From a checkpoint of a small mixture-of-experts model trained on Wikipedia: 237M tokens.
Below are experts of layer 10 (counted from 0) of a mixture-of-experts language model. Rows are named router (the router's row for the expert), up (a neuron's input weights, with its number), down (a neuron's output weights, with its number) and show model dimensions 0-127. Each number is 500 + 50 x the weight over its row's rms, rounded and kept within 0 to 999. Numbers have three digits each.
Before each expert's rows: a language model's description of what the expert responds to; "comes before" lists some tokens at least twice as common just after its tokens as in all text. This comes from a sample of Wikipedia text that the model never trained on. Tokens count by the router's weight.

# expert 2
Description: Past-tense and participle pieces and verbs after was/to/and, like ed, ated, made, released, played, often before by or in.
comes before: " to", " by", " in", " the", "ed", " a"
router:476519530471450435415631444508531518515420514402543511500502512494421517445578462487538507470432458571489485433537516564515583542553437448452484472406515426477522488545526482483519517517510489472511554442476499512542405482544514549484465504477516540494539521443465571559526526592617448503532539527464562462475473487503473451567450453532438459479421525489548465509442559512627551512521
up5:506501502501492545429526494482566531558524512541416475404520562423486559576533492503483484516543493452532468506556458576519518411519516508406507490497495610544557502535457475467566504560541469546453507462505490532695356460532503593557512495426510496487571477472438450572471467451547551442580499507446606505504437500500500479536430618396519563567501481618526484600426477495538457598559
down5:437534495403507507458554539475520488495581450506470560609480389496470439609474568473531494434561466465439578537516446537540538510459443382503522450568391512403467499435416509449545449530538543487468480510557538380567413487468512452509458416420593538461491527542562436428463482447457510492501515454567560481477521405477529503499573554531488488489533443434557518541484547426450594437468
up6:521450564495459567555501410579416509461449480496543587498521543506460470540468501523481435554484533439547492514530516446560467584482460487523555521584542484483483540407496483482524539554470533465518492562496489487518500434489560509455473522584494585438452571485484449552422433485521507381524430509630542510533532417655519565509457546571402515503459487475510544507623431610479524474486
down6:449505448450485466560480467430447468579474487496473477527589548544520516576485513506465517448469478460464502482433461581513418390421565555545455454467532426554391555447619477501558400519446574471489524615504467524516452395509563476466572594460497462537483412494495445504504511428563511466528443512525448463498476518590392451466493530525537490429537547479452514486437436498465544448504
up7:507545578420482484511506444502481477522411477501545467546625553477420573525473492530513587559455446472514526451526485543524436510473463510510476617539431495451492528547491636485389555489485483612501506379530499555417536452486470503578518567486376454464508619593410452520469479500618610441563473518556549526493550465545468493524457453473483554515561466489477481597438605535517401551472
down7:429467541478543513473490481515479583501429491538491536442511555439490443523543582498510521482530504508466433516549481458470620453444411556421491409470491446430578523451510542530528446494532571641498513510454520530449445457566546528461463562542517470551476479411491428486491553514477552527436485499513561547523521436451485506559518513513471597574552462387435607407501552442489545526541
up8:515448453450469588554465512455603571471393512544534487477593626475559494485473398542519543486461530442482502467477474489544493486497581549496462487497517454481548492475423490567415384448482518553542527464529413516561542515554427548468468605627492494533506511500564531478499527522494547518441502534502482442601455472499473487580414474447552548550479535457453471465497569571549513566472
down8:527512476526497429510574527630460514521494395518518463466472488431573530410537452545447498538439527596447529541528427527525520453453489497444389499514461606414540530561521445473602496509464536481508520425531564507537459562492533456465479556533523570492588531461492379529545553549449462601503525494510471520489540346587499621550451517598492556421569444412491483499410582439505444457519
up9:558438529530585510562581473529526475578507514437417520442528450418531501501422496537551496556517548574428431489565461484497458474494466421515520471423548615472442487468509461449462524483515483450461449529494527452475491554534509470501501493499538524614471505425477480501432519562444453440478469569509459427472433456480549634469454540474466599569513422468521515547495490511555483541510
down9:523585503519521478448422442516505528532471588453559488442551414516446503479533473551364516557563445539525446501473542441437453558499510542459485549547506452499520487531465534490521555540485405486571574534530536530486606417503487535464580477440472470573486483477508595522529385454509543533533514509460512510555565520520468492439440488493599485527426493459440458525568469359586430520571
up10:479527487455545545581407554533508472468470460496462449523472586460494508485486467505543539500530518410493492580547521557407451545480512462475468532498479581509478552386448476490482609404502605495443489503478422522586529415585511523535471582531519508530382574522510492489432418455419418427447424465549598560538440519603528458466538493444637496572486458502569477421611488532499406477523
down10:476484500546549485565541464490505535605586508503470519474551525508529472432506450496450461547442498513559524463448566566418479534566510530492545517409439578589472477456509536489515488435462416565512542536497392481522655445586486452484537465537512393520616554545407505480532531503478505495463625528482441482443479453417490528428407448538476497444499539475474514503503503502451482571580
up11:467584498452593443480402519491552593572494540543492429501460551607525547464466490528531516511455457541487505457514595518497588491446494459556578494524417386493460415554419524552540439508475516357516467449537441471484467501543510488461552581544437498507525469453442588488564594479538553517510420498514507535581518491455531569549557583512444411526460531458500565550459491495504487535620
down11:536476457454537591429529585482631458528568418495478499493477519445534585434424538534455489508581488563518411521498463488438556530505550523501479482499581481474515531523573491592557517500549467557602476504488463680491452516583614398607562503481632444536496533501508511522632504420532464498451542474468473487551558538530491426528509525460516438483458506497572476495490516535594558591493
up12:597487470541476546564458542474588517449433423530489599535417534496508554530434379584489537465404495586554522513530570461521514512473500518453438420436547619477449519444551578533498386565526416442442510542471549516484603432419512413407627501562495498588480544458519462566522517561422501428482523446596494529483450586478498464568576550539473506460529524512480489469488540476521400504457
down12:519540552535474441541510591374518531528489646511512464538533480369379472471456557527520458501536455398427493533497509562521600535460593460501536602561476473548498461502479440523510491464540450479492493529545514423434470480498536518545454556480511514543548525547499465528541457431427529565572464491456528515469519409447486501578552556486525519530517515579464483534459493536501552491505
up13:507566499446636443468429471440476500510552471453495532534537516504460360527471421438455486478532585546437543460472591491484560583445494526538486510515570463451531569499422490541455448481477457486434462523492540566486491489442549507365505553475548565554495432509488608502501495526442519474501446524519529524468518494528538486605522552527605490541472488493571506471519538521472565393532
down13:484509512480402615570480435547548434460357505470508502556554541549520454441517519551513358546494568500514542473536508513522450463522515445428423440564419486477397504486519554579479442511576468484534455398540442552483434478474349518495599551520414448428502564546448438467528403551514449511382574476512567435461566398515555503428516515606582466536499503464502551487509566497522545506531
up14:567446593503518536404520428541572557412407556484477517548524534485550451608454466477476541514430580582516430576483535566554544525404445385459421504534513476445536565525463457504470471516483522530579585578439503504525535517463477421417439531426451543437431475458461584535425565515573462604461539463515471518513528439487548540561482468502410437458491469499519465598609464526526502481467
down14:510538423472505536500466514522423442536422516591494505565474452456488535525548523467457562535528462491561570482475460489544594454423463471489501533534551436617559478428475465540577529513526423562532485535427551493382495423523506450579603497471508537569488524526462461511603515515507581518485547556516528561484520531496562512471559508458430556452586504519530481425501587487474553505467
up15:456558509467503509518524575529533487532471521442486566548555598558440556538572580548522522495539458355450505455529504460536538567359564490664540622409508532416570467526436568493460501519450401502585445482652517410477482495576507523428522531525451533533428576502553502421583582458525511448495488468460513485563520467483390485519439592468545453470492580571559514519502490495533466543459
down15:484425532533576505553595426489488457430512407573500573466515487469462497429421466476495475487495530545496493454523535480461548494515412547391548551506475515518445468487538392496460472528548502430471535490489530403503485507532372503492510556460515529521466409487493503442543409502478409481464570418505557429495559448450520469478559587464465516462490505502459518580483477484473453459475
up16:415525491485474449472550520487393479428403484476493410466417545509419533471527568484470510470348538539532524563547486461570506402590441510517516576488558485500477466494490547493481526510451578395510434535503485468552450443524538532517454493498493457561577580399572510475505418500590561493553419522451495535492509438465553511505501408463555466494493558547568577546524487473496541477589
down16:564325599574551513444546529491490555546520527602589479483553496465517501511506498583542545410514497545472469474504489478453573446484485493521498528483556487534667512521475518558537491451383530524510550514563525474515550573454516508486479600495466416503465474450552453511393556593482526494462459426486475529480392573519462516464547491494486522518500524521480453498486459582428463502543

# expert 11
Description: Year and number digits after other digits, like 2012 or 1983–1984, plus units and counts such as km, million, century.
comes before: "0", "8", "9", "7", "6", "5"
router:422517500533509492504595452419551568560450563495504514495500525536462454523580501555580581602542542571612518472503515465466492592526425500567448491470463439485477533496542483498587543487478575486386498468447469518558471479447575462449504504465406516527500544569537484558423460486409551515499422545493463507442452528535391496493454458509496536521535517548523447478559439552469521539481
up5:440482530452525454612568500513511494432421441465558444402398474445396503481523427448568573405407559453457560405398495403413522455544512561509433451472497493557495550486558460566461499492574500497462555509493462554553657495518539472474499495493513536529465556506474530459470480618502529477544441492496479523446571437467557520642503496432518456458480487469519434539534502494511497538503
down5:454450496481534501443588528514522498541496512532372421485498515501553465557535514538491525521534540496512426553495481419454509474501513462556508547541390449490519514583528494502526620510510446602450461521498553512502404561390431562445545467541429528481473472544437461500464565449498451467474497484498579447642635489541484485435480467553427495477605520502486455439630570474441498430502
up6:538480607487483564502488503506505452506519462627531500500590518372507571472447571436544578540466477428555418427464478606517519552478469479542510549515526521620524495462453577499530509489649450439480643521477566506472441459452407496498505505498523561542526441453443608381444430442414405494514515560523563509524522513548468448559537575491533417515555516486474517513522522551486477527444
down6:552592507527585475464468420459524583518491430407497425543467476431453447493593514486486605498494514447550555577405575482494497516522444489583555541557451373426471533493537418563581513435439489502487606514543543560525599411514514441486521489467573466505448567606479553568537452508535518472527461446556488488531459499463469398509441483554535511495454444487500479500550472387555518473523
up7:487477495498476474558512492471530515433545457558519617542532498477490511530616492580412475544482499507446488511559476487468503551526463482567525433534561430407537528399495399457491510506566558450497489481493584521533535512476547432552604465525531535478556476502562553430556449522424496467465466484417380520506426498510542533369517432461451462481477561384477557518552492439597442453560
down7:484495445384476478397511455446414522525424450560516397596594505426555630470450444495436464559474444514509497516604524506653505513541528558441520495468481484594598449539524451488513512537391450470522486455465505566470470461451492550402493520564532493406527549480472489512483439466540561510476450486494515499545518525462498503530532589489514549442539532571496499591490506509451448561576
up8:393565490504436518442472519501553547477566580569430563488478452619563596538546574568555435486593555471534534534477422514545463522449449577485479447445519500525513545503569431485494499509602469512400507480501436477424519471456482421541485523564538533555468531505490482497481544452506571490470436571568480534480453537510651560550433469493463479446475541516511468523424534496514510528476
down8:417566513503555569543521439509461479567524499535471526472487456486582504486448447505467461522538479417454534495420418493624489523528383480427576427499437478556384500521532566477394463570537469588426484480518506514508480481504513511466490515583628371496366647423523499535457496451508449478495499491512504516422466463483487437511463561420465508489464442467499533431489525568479550547436
up9:564584426534560472486492465502534505564482518493478548443479538449492482448504472462469581487517503517502546511526505540458467509499501515559466488526474479474505572521453431495462473597539477475544446501571433446557483479452506521567528536471535457485504461572514517563491543504415465473601490492536494463529533425626551468619527496600475535536469480554505517430423400447473532478470
down9:531591477458474583498600470531498475470538489486506507518554464508469481599432559427523474537449420507593513529510459589488450504598567505482569553464519526613525547455478546487373567517485572450485568409515486468454560532466499412512456487558589454532426528571453531536454541504501479473475570497464433555504498493481450550403501533498450570580508602510524460512484429583533601518481
up10:569436466426420493502568548585422495438459612490522492445381454454495554529472550550504432552473535487579476479569440486443465475426432481441631450475525501572467497475551499528420469507513485528520523500427487465559531487408530503415539466556476411585455455426492487507526582384572492462498445441500492439486571455507457527444440406561505491611488539520407473484520500529455569536497
down10:524450501435460496551582450534528415524504457534523539468504490479526533505423532502471538530532461519490495561519460465455520475466445491503541447544504563479439388581537543467509479612528556460531526592468471454530562500491546517543503480442423562475456585480523488525495528517505485522555465511426512531580509518421414404443580465447569520483390558609641517450519522482576499387505
up11:450482510512441623486438604444509479564434476549458510492485474497584511536498507557578348476499576459470579477505509511563473576514453540543427439573501443482502585543554519519503505528437521473536574519584500533462514425495511439457460474503570500637480485462542469480491553418551450530506526590467418487482479510488521485543502424533581454452416502598411508522541496470446494517432
down11:434519591491580489477472546478555545527556568480496433526571481441499519500496507602540517505614492545511531519508537494421466504508429498474480528556517480485481500492387547450441401476505421497461488456431438363557536521560519520565511436525468414445594537507568555505530522510430493555477470579459567607485491446495479450514462584430496458521605493536633503620590551481492527448469
up12:473427521509461554509476535571505447455515467539477504572446584468488578537500509455555505454510448369477551535545448470597565504470450471505531622437510473511559570587549531527417492504497538476491442530444473431550409457455398506452505536422416462558504524481524534538535573542468479661452550559396466439454513471517499471534576522508429539437460504488536493423459508535451559540487
down12:463493457454462570477459412429447533453506506420506518475483486513452485521507537514534450462508502501508539516467524467460534471497414587510462551559530519474491450500448523577552436536474405597430407516552438509484464500473523360510456479553528481466456483461555490492485497516503440520620548466508593479416614451558547565421466511475518524523533616474494529394501462440468477514532
up13:473512555535598508427492488547506498441533497520531537616418555512514461521496464535559609586467458516567563486575474516414515589534462494506535466504555455472537493480525569476567522424436504546431428537429459562555604496525561462515580495458545549499465560536514590486478532510490544521493432526478492567499483445502518513540504560550540456546576418505595547453512457476478484555457
down13:512525395400536555630548515453454393540523523505534502573540537475530506520491470570432381452393457483455522512538532523416515497486445475487533372510464484478422438494494536533495417611487547467463441567395476588453450569461545528473570494510591568463485465470420471432573397545492458538511539566466489431519564447487516428452509544463460473538464442560477561529460489532522543433516
up14:537520472468417487461465517558446473564582521547429460501520478539469517494452456459663571476469622524546490470528470506578464470450528491518452436421580599492449492536592512534495462555526583593541538486542453462612539481504491524448608547541504480522521485504607456503537580451592471500525525581523483491438522471541508484472516456560466494533413415484447474541563474504582561462525
down14:473508481513487495486533486457462509470500540498477523477519460578479504543438455481436437580460517433460466464532569425621484497497532538462492534535433460486469670490562540491417470478440505516533537504437468524528499543626487442489473395506352547483501589501488539538461561444500330482546497471520528516519507513490478534538537547591467410513427536409571447474501508494366477464473
up15:499552477559499452555488507596545412523518404541535583467504424450518484496435464551443509393521464438400527490535547464405540579575483531473461502527462471499528536551478467476514480517457453461484477406558554542498535502474500512447536460500474523470492448381475468487461499444449556391506513580485504445494494481395456418586475510500522473455499508566579420404549521455467374505462
down15:534381480418549510471518536596452567444487582494475466505500556580439616480528483451456435520521512553563466584439519425598500462475475478554534499467521535421569465560560447524570522492420480462506548525527510497490600464493484515504532557508609543557461479521572538442485573516470443563475456445513545466479511560459506484420541520530478522443441507499427465521519516500489497443529
up16:469480565458451580459452371548474485474386503459458499410501524406577550449508485598476488543506491415609549498496606548502495484514594481536429437541567497438464482561448418474512556456442614518485509570497524481535481480454498473500462481567476507510525574485489566530566553569546448559462444517432503444455548466525535436375497481391487404503442503422555483482557489500514534534480
down16:548535505476567466511457480447512520604434430518457475518479598536572634459617530566460431514534487503551532553548584567509488473423547453485499486540539480460457497524481389470589582483515491437544433546524515492452448526620498558515463482532554448504539512373470458546506573494472454522499554538497506511576423477515450490419523448524525447435449448517427591496486433540420536445497

# expert 12
Description: Word-final noun endings, mostly plural s, es, ers, plus ions, man, son, and people/family/member words.
comes before: " of", ",", ".", " and", "|", " in"
router:454551557500408505510539492520581585483468506468545529516509444572499470556569472470482494564500570541518477422547549521453503553477477440590622572433499502521554511448437488532536500494445530494518577450580472447467490542530614430388551584521605507568524557428490591588550575476562418530565515380387537476468451472518410550483567544459523498537531531468474498511437440514505453465512
up2:458515632427462437442433604533514477457528488578430557560521491443563445504460480567534522416397510503518526539540516542512552563564492611574539494502412470471546543473490546474466443533487581574501467487399507555528474499489520454446514483515480499503474508435564493485748481520555500504412450473465527485537543432494508459562518491468591530519395523595434486480436508492504503502594
down2:537446406515468531572493586511447525564518606497582466474565499506489578449462451529502534520549486524495528471502467471525500476552487389522462521494574544492517401484587490424441547513474423459447509612520565548492561476497555484453517509484449437604519426467389570512471441564485448489542469495499409540534485498485503528451585573490555527621532430503505491585471602460439452479502
up3:541486489483562438460479549478520487481423427530387564530503485470432489459497508500455501529477493539460518516497479483490520592456507456505527459424545388447452498522500563476492523484447484465472437500526507510454402555500528526509461479433494563552485416507487536295484538499504420477538491405417541489467512504464442517482429573536545506503523473399471504593508473493557393449475
down3:439460470425559423507481534518511465463579568508565509553527448473414506523496556465510460528498436490564447517549622494395506516538431492464505527458480532498366522495583504447503503503476504530549492507497526497467600540416528503465488461492439486511534645426496568466478492426497570444423556624616460531546565549451439487570419567594517492493508526616409500486439602449535569484528
up4:548510457496475458568472522562558569529445542534506513555453504495520451483497537401486537570469512499461542529557427479517522453532460438453519558473534596490424422487557542521529540540548508481469484456566527508484469532454527490490640414489621457511553438432518508485509443467521416466551487443558596475466520585531464560546443528561448434606577441502443492503376561517474464551542
down4:532477455451446509545499538538424410479515421475492498475481550503475447462522497571480465555515533566588583503573641481446527511521478591435540537513495514485512535537524558463489551399459523538531457663567410434484507461529468486434515584501506463501562471453533384463559531474520460443489465455502486483524454487485469460551435518479509528470560461510547438474531438544486427472552
up5:548355437482471568541478492464464429474529533519561600520518534484487546553455425581511503429393430457521486451491510585532540506381458447537551438516444483502470407493594597477563567482563512523567461500551428505568486432458417501609480608528548348520525440555501535422539477454477462542463557551463535486485540548495444427508533559485477412426381545557608506506508502471482529537527
down5:521451504482492446595458556473503453501532506485527564476467477526586549514424514510435488494541450529507504518452510589480346470512490510504492398501566663537503488390483530518511562549456551514479473488453527491469515457601439499437420488482450600435521552487485404457430463499515500494530407499480544450452506436488551538562467526484462511546482498477478450530522457454586497590523
up6:489583560501518541566465503446542496532554538433512572529619458488500449555498448516461499508471621461579384495446557400508455513446511532483473474565558465451494510428452495549482505454461463450541475544486437489509495494659507511495530502532474479468512550453515510413525475454437595509582459538504591616481521530434542495484568529487446438445547561524472443500501486468527430519513
down6:523544520458406475389520450525507557569468503492481519504609544428573479482677485461452507500432584620509484553550435502576484560480454448483535549458535535545561514606417546481474532542534359480514523539427559510521450453545464587477421523654544447452609552517537480504511572534445455498494580506500534470510463468456581458548473476523463568505499514537524512576470536385553485428432
up7:512487595474433495534453478560455480532478477439477582528447489490474497487427534483454537539516448483629458613424440529494417406456390479486480504543537501577486475505531423493455495534495571494558428537538452572450576410416500463559451455482498445464400517554519476460493512586491527454456554489506533495473436414563445506557471527469464535434574575408465541450452476496463429479521
down7:500597484464524437487554502543444560545606400432489462588400435506489514499481488495521496558462576537502498554599528501341401520543464476557487462538525506466437529472509516492513385437503527584439487481512543459475530545613475462391536473480542564430446568475429529481428521414499541543441539461552518473496524529550395516412445498479423541478456466518507528507361540419514533506411
up8:430472556433504436444502520521518555476362567468468514521533468420428510511462507488465497517522571520495538502568488451484489546465498445495476442544490506510478407529483457494487446564455551552541419513507515508528548564403479517465495406515537480509510464490479507476600511468576492554548611420517532516452420554531429436461596529401546465511595518498501484467398516572519539527524
down8:496444543622487452523435466571535475448434477534432560514563525561477555545552513470495503656531463498460432489473495427461407488502499526507554516513452447547475505562458470513515514450542491531492467491587539495447407455519519532560476454477533503503426488492592477535446479422447443552537565538482455562463593494494605580511521559506474432503516524472483581503532420455554501458559
up9:573569495578476542445507467493490467422464572522530584488559558496516482486514491452556505569584557544540493443509426590486576516462449422504561493459448515529497406448484504563401513480540486527574512426426532484513535544527422537460542494629508504465399492465547596551520489434374470516533552396525409517575563520545529507431490419491518564573450500506509472529534532470429411465455
down9:470499532465485508483456538529512552527513532491446497472570503495503584507616488507510464373476471499484532575467520545506524529486449509542435494538551509541528437425478529469586411543537528544541511407538486416380492584423524532527499553503454539570528474532481452549497580525527581527529429399417507464470427554488445440591547556473550445445456441472548486530447516510465485425499
up10:569512528528492441521468537547463482458499492536526536534506524409419550449556469448472544588440479483545526519461545543556438596515462509570414550466535476486537534511454441451506512444543507502479549566529473442453463490479509459511491494561648500547448469384475542498562492480604533448475517551521503526456523537464412499489564499435508414587465527543550412488437528480538441505580
down10:501551443457478548631579488500510485493431533576554480508551442508503480485502464496523507566538467531525525498513406481495462615497575516561543500594570482474549545508487475471542625519494357536621524460464565578508525454548518524468507476611509444508523484516492595494591492513556536508522466512464447486503521509379497505454533553474436517549585431557385616445512582453392495485497
up11:479494498514474412475465516561639541422473551442392536509464619608458518577479483478475466484493552417502528442498460410424525535461530552424601432495504464451466470610522466514462486382516538515484468485503424610481494550519494522431434424509550536536533473472531403465460513540617469465527508438405560579378432563564569519505555548562520452428521493538474479463424525492509372506493
down11:527545414508503450539524603530534446596546421520463554514480481504458478448544454569545473444479497499471500465533551516496471515483437515461554485558374522527500529614405497540559374595628504549592390417453453634504590541609527541509478420589521477540575551554568561544452479493599496477499438503497456426574378450519451489477425562484506488473530513440578579531560436517581590472534
up12:447498493558521546495476523512533633413449516530566443473547484465517512489453484435511501414516431456493523531463454588466440435554551461555417540394457521449591420550461491527470505516499491553419521411449543485570517533492508510508464512522527527467456522494502554459505436534514543534564516529530613475489496433520512598571469502464580454558427564536568478441510471540574435587532
down12:441474485476514452513544460527492564485592463461473479450451488420543470522420549491455523388573491507556392532534583510434499483477533493454490496444526441476482571523579458465464553536523451517486592578468584469576509504533528413511501459408546445532440484500585497475495472439485495547480431546481494514443493504478593549426438487587468508482405489487527441476564440422490463514481
up13:464450550522599528528510517498462471448493453530513508550569492495462592509463492445538513487545428461534511519477466560488504531553485527537432523437488486439467584457573539432516564373528464467540453398555492560564542428449428588561465441475468573459582578532591476499551471561475492445481445490537529512516554453493545474532509471531512482484598552555473493361508473537495545506468
down13:496504530447544564441495537477513494485499387481562480509561529491517443592579567515419459536514534431494534430437568371481450528462528512539463479561467551452512578543497503464539496374543498506569506540513525570488479417508535482496495515534455465507446574538442526565435469472481428445501447631436440519439552359490516582474548531582508459482541509437470510420525476505547465372544

# expert 15
Description: Line breaks, table pipes, section-heading equals signs, and semicolons or colons ending list items and notes.
comes before: "\n", " ", "|", "-", "==", "The"
router:468507531502400437496551429501492472572526530524584549524431428505470515518485457493562546546503498524580477458543583552481467469528510455543489493493437422518551403376531428596537571550548510591459522490509545523528476494404496480485608563499465443513582608461439575481530548461513603525559482494514509464470548518521543506545397442461490450487484533556465470518478513482613420520402
up5:498545523447593581488435512517532582436578445525528519509492483480478363453553379516459452504570458475483474495511501500476511424439541507515467476438506461528512490559515498590413482478502507557558421557451626481501523482479501540449445425559505531528533521440490414427405531368529545464582443470537533493438559509466534496480456524484475434520496475448551577574499431487545396523469
down5:432513458608436466401512583541479470429554441517478545483539429490525567545447534486537547527460586500604491577452490535500550525500431517485411413492564588540405460597530460524549488415447441468516605365405473443551540545356548474427613435456540499558450550523530526463490508601474464508528475531485474462539549483507505600571496419498598437477505563517582510552535455533544538608475
up6:486466478492538523531533536495588446548543457359513426528426505455535479568501525575564492500502483481447558457516430474460471464533483447423462562512431456523473558529530462405533495438513501545540531579515463542577462538535599539552441511335474457432466566578485485539520501579515409460470526550432441536511553427446503524534534453614532512501382588446422526370481473497476435502487
down6:499502526460467556520540555522494532569431529488516526453524490479462515537490543447482565534501448429469532500547470463513460523501389490544496554477462485476475520514407503557604405493559550479461549441479581619494425536506540500466584381541561506465526517569556474441498425461584596502502487429452438449440594571590534510529529422455531508493411527505460508493495396542494575434602
up7:462482528518558404470595499430498459553609468538438439484466565499444440435422444378467482538491498533489449493513528532518489475514583583512539504484476513521402529455559477405495536455476541452445528429544462511450512461528530549397555445426476414480523605482517499459526513529555560428530517469595446465500552459579442485429422545447511497535518546519404390488515444474527470504426
down7:483573595479545606490477485549412415527471556503494470501578499462421519581502474603484478472492498490448575478471543519598511519526378496503462505497474482471576456491491541491489439488464565574556490462498461557519559603545508476621571598449484513503393425412487426495511533523416433502391419487401545462494479546501532588545524565536533461425559463433501456456503498548421555479484
up8:523485502510475483549473527551528509443458481561589432521584569589546528378455397480512532484532465491537527438552503451524425569476511524502441510447512522559490437452464469488478516402458543542570451503473457561517572520445481507479507521522494516492517538469520471484593511410492528521427525536552451449519575475496509537565447489479554543486588466507517474510413512565586432543377
down8:529465505510546547486533457539535472509567525540535501489543468484512539476427553569585480476542531513496462512456495525479513506476483518497419542495463485494534568601516565457487458535495448462540510458568554620450482436572452505560550510468603517582502558482480542461512567586553508520564440472506560524447475529500542523475539478514478379404513501531522569487542486476531492508538
up9:438402485485536537474513498484547484423616549561457521470527457444511512502473523466492524539577481537576600465586555496515552461513547501487531486460513441515532516441444540462471497499478500490460527484488591490426396500511471501531562429552460623411481574423535485472549354520470486550429498534509538506465498532462487572484484456540473479456556474472531451617535450542397434587428
down9:580480486615474568580498502505516534488472501472493581519440463510463545504534493493587508506474488500384591517461466450505505557537486446485444497501482497544533513595574426575521531479561459524499434423598486458536505576490467490476429528534619421445566543598436524489522643543487422503528580577474379525528518518484487450490506507440523507628595544516447518410438458395495563434541
up10:450466518569524490412548474539580457572482462411502489476539506447483464452525525558614581645532489473578468564503497598509469385481505481456463472491504471354578525463471532566453545493533441531495438528416609453423545502476474378486483486528566483430535535512484516546531533456379547552492468510453523432496522522463468499521441496463560420514488548527506460483577523502524503539543
down10:427401496494475508482431523453554470471455518505508513448485475471585551460564467475534494528521519517512418618458519428638479507483402492520555487518550496546479507494475399519504552477448479550521512419524607471479454549475539411437492455450504399473479429479521541580474527467460518517477549482558533567573441387510460463471555504519464460442441571498389478514553563497427443456451
up11:546490454565532452482477451500548454527488498547581517490504507449431516414499529603589497538518530459617529592523631557546489492623522470498461526475440553513476508508572533516523535467517487421511379477473559594479529537453461541472464488473500516600445489452370521484543471586407530535568502541551524546429454473468500553521553554464447413483522537519517556564425573523459434489441
down11:560454552502539604413466547517468529552523482474555466512525500534486439506505476498549472480564422471497496448481473459446479513464476527607499497555578531501506503569424452501388411436520526558428594520469337434553528520540475565556519498490479538403538532483626510475527510523558486430472500493527495555518516442660507496463468493568523465545500458546495567462494476545544516512497
up12:465405455458526493499444577526532428527465507402542438559567507435466511471422492493440451482528546503526534498505499497460566513441568504408566414501568502457492514436511496508499441488391446426520429510493529586508499502590517500500471512586485459520625533490445371506494449468443541537457464441547507495580470495596566608574480541501492456410369440557557480542517528531532484525508
down12:490539548510460538494588541373456529491616514554463505566488586498460485558456498457482504486517451527479458561459465502488519539448481437514465588527512526539339514507484426515473561580497461518482613491547468504491510532433389422473470488503430619433332462524529583490540491506504570420535561548489436455472611495424434513416443460554497543520540596509498499436549462435466415539557
up13:532544429477561481471410518507476493572481520479564567456433446552467413492420485480579465449538568499531437517475543563521510493518465429480628510473491452416442406549533416480483469448481476525459449511529501474480524578418481544395560496483464572507606492475553442474497573564501514579451506502544426422559611464491549505477449516453416525409411494512498533473508491547547490568437
down13:536488530433464476534479459455524514511586423442405479491511472477541581527479491444412497476485506514531544553495486503461505534591560504516437456505493388421479607423502466567456538512563569499457428538597509411492495503605517496487411428383537450499536488519542506433508429490419453444482539445459469486480591401491513438420579559557524556432506563471555507530491482413497486554581
up14:525416615519469487484560559549492546512497436519537477528551429482511474488476452530501396527522450491529491484445556596527555566614403484476534479504475497460453392429592500527464514569518498476434587415530526436474558465489512420510569438464456433429514478530497474621531507485542461467523471530490592474510484423553428579541464518574429377502559509540553482584506480517576502548510
down14:502536533511560455427457513521429452507597526411502551560479521551479518489506565491397611418488528449452387485598459459552414492529511483470497484561385491510508507496374475544518462493443534493585522514508526569489519539533460513504447371567447523502439525491464578419483479532436584554560487525554457456579412527514565468452430533460520503521448466512431478517432512444456475448510
up15:540564437551523452534467476495480538587475428396505464445456595553487545622486529525441572519583543461518450570495491469550578450586537465585504525519522492487575468542450575413508414470475532493507523396507539532434454509411439579439479549543379569544505469444495537454521442440524548488508444482551500500459475459588580571519512511459550572499524545522536445539588542417539393529559
down15:498533420430476506543558479505540467516469453476493551604552560464579510534541506409464510476507477492508452430439384481531395504437526509542565519475557553586468465503547497479504487477449513490524458444473592484472437455560455496536591470462514550439559548473503539535525554517527478462570498505486526490505417426499502483480575486497490558474550467582568565491603465459499542541517
up16:542493530516391459404513547503518445474470494420364496507576512511476446509454506498549412518568487506484517535448545525564530424480653485509470475455449530409564454418488473488487554611544502447601478487527555543555563505559479437450525497430498567423575554550491485474522566562547468624499519590503456520437525538446488568510459469472494441480464550430501557521443542599468495557483
down16:466494485507548607559417485530605549513500477470551447512412523537471580481548478490523458394481483378505535475459551428456562583492509476524483544555477468523495535592420435557497420445539494576395510469497498432535517506402442466453529519546424510617445505472476469513575458458418525426524476575504506536548522522564503463493542525520525442533538454533492429505511500572473486460480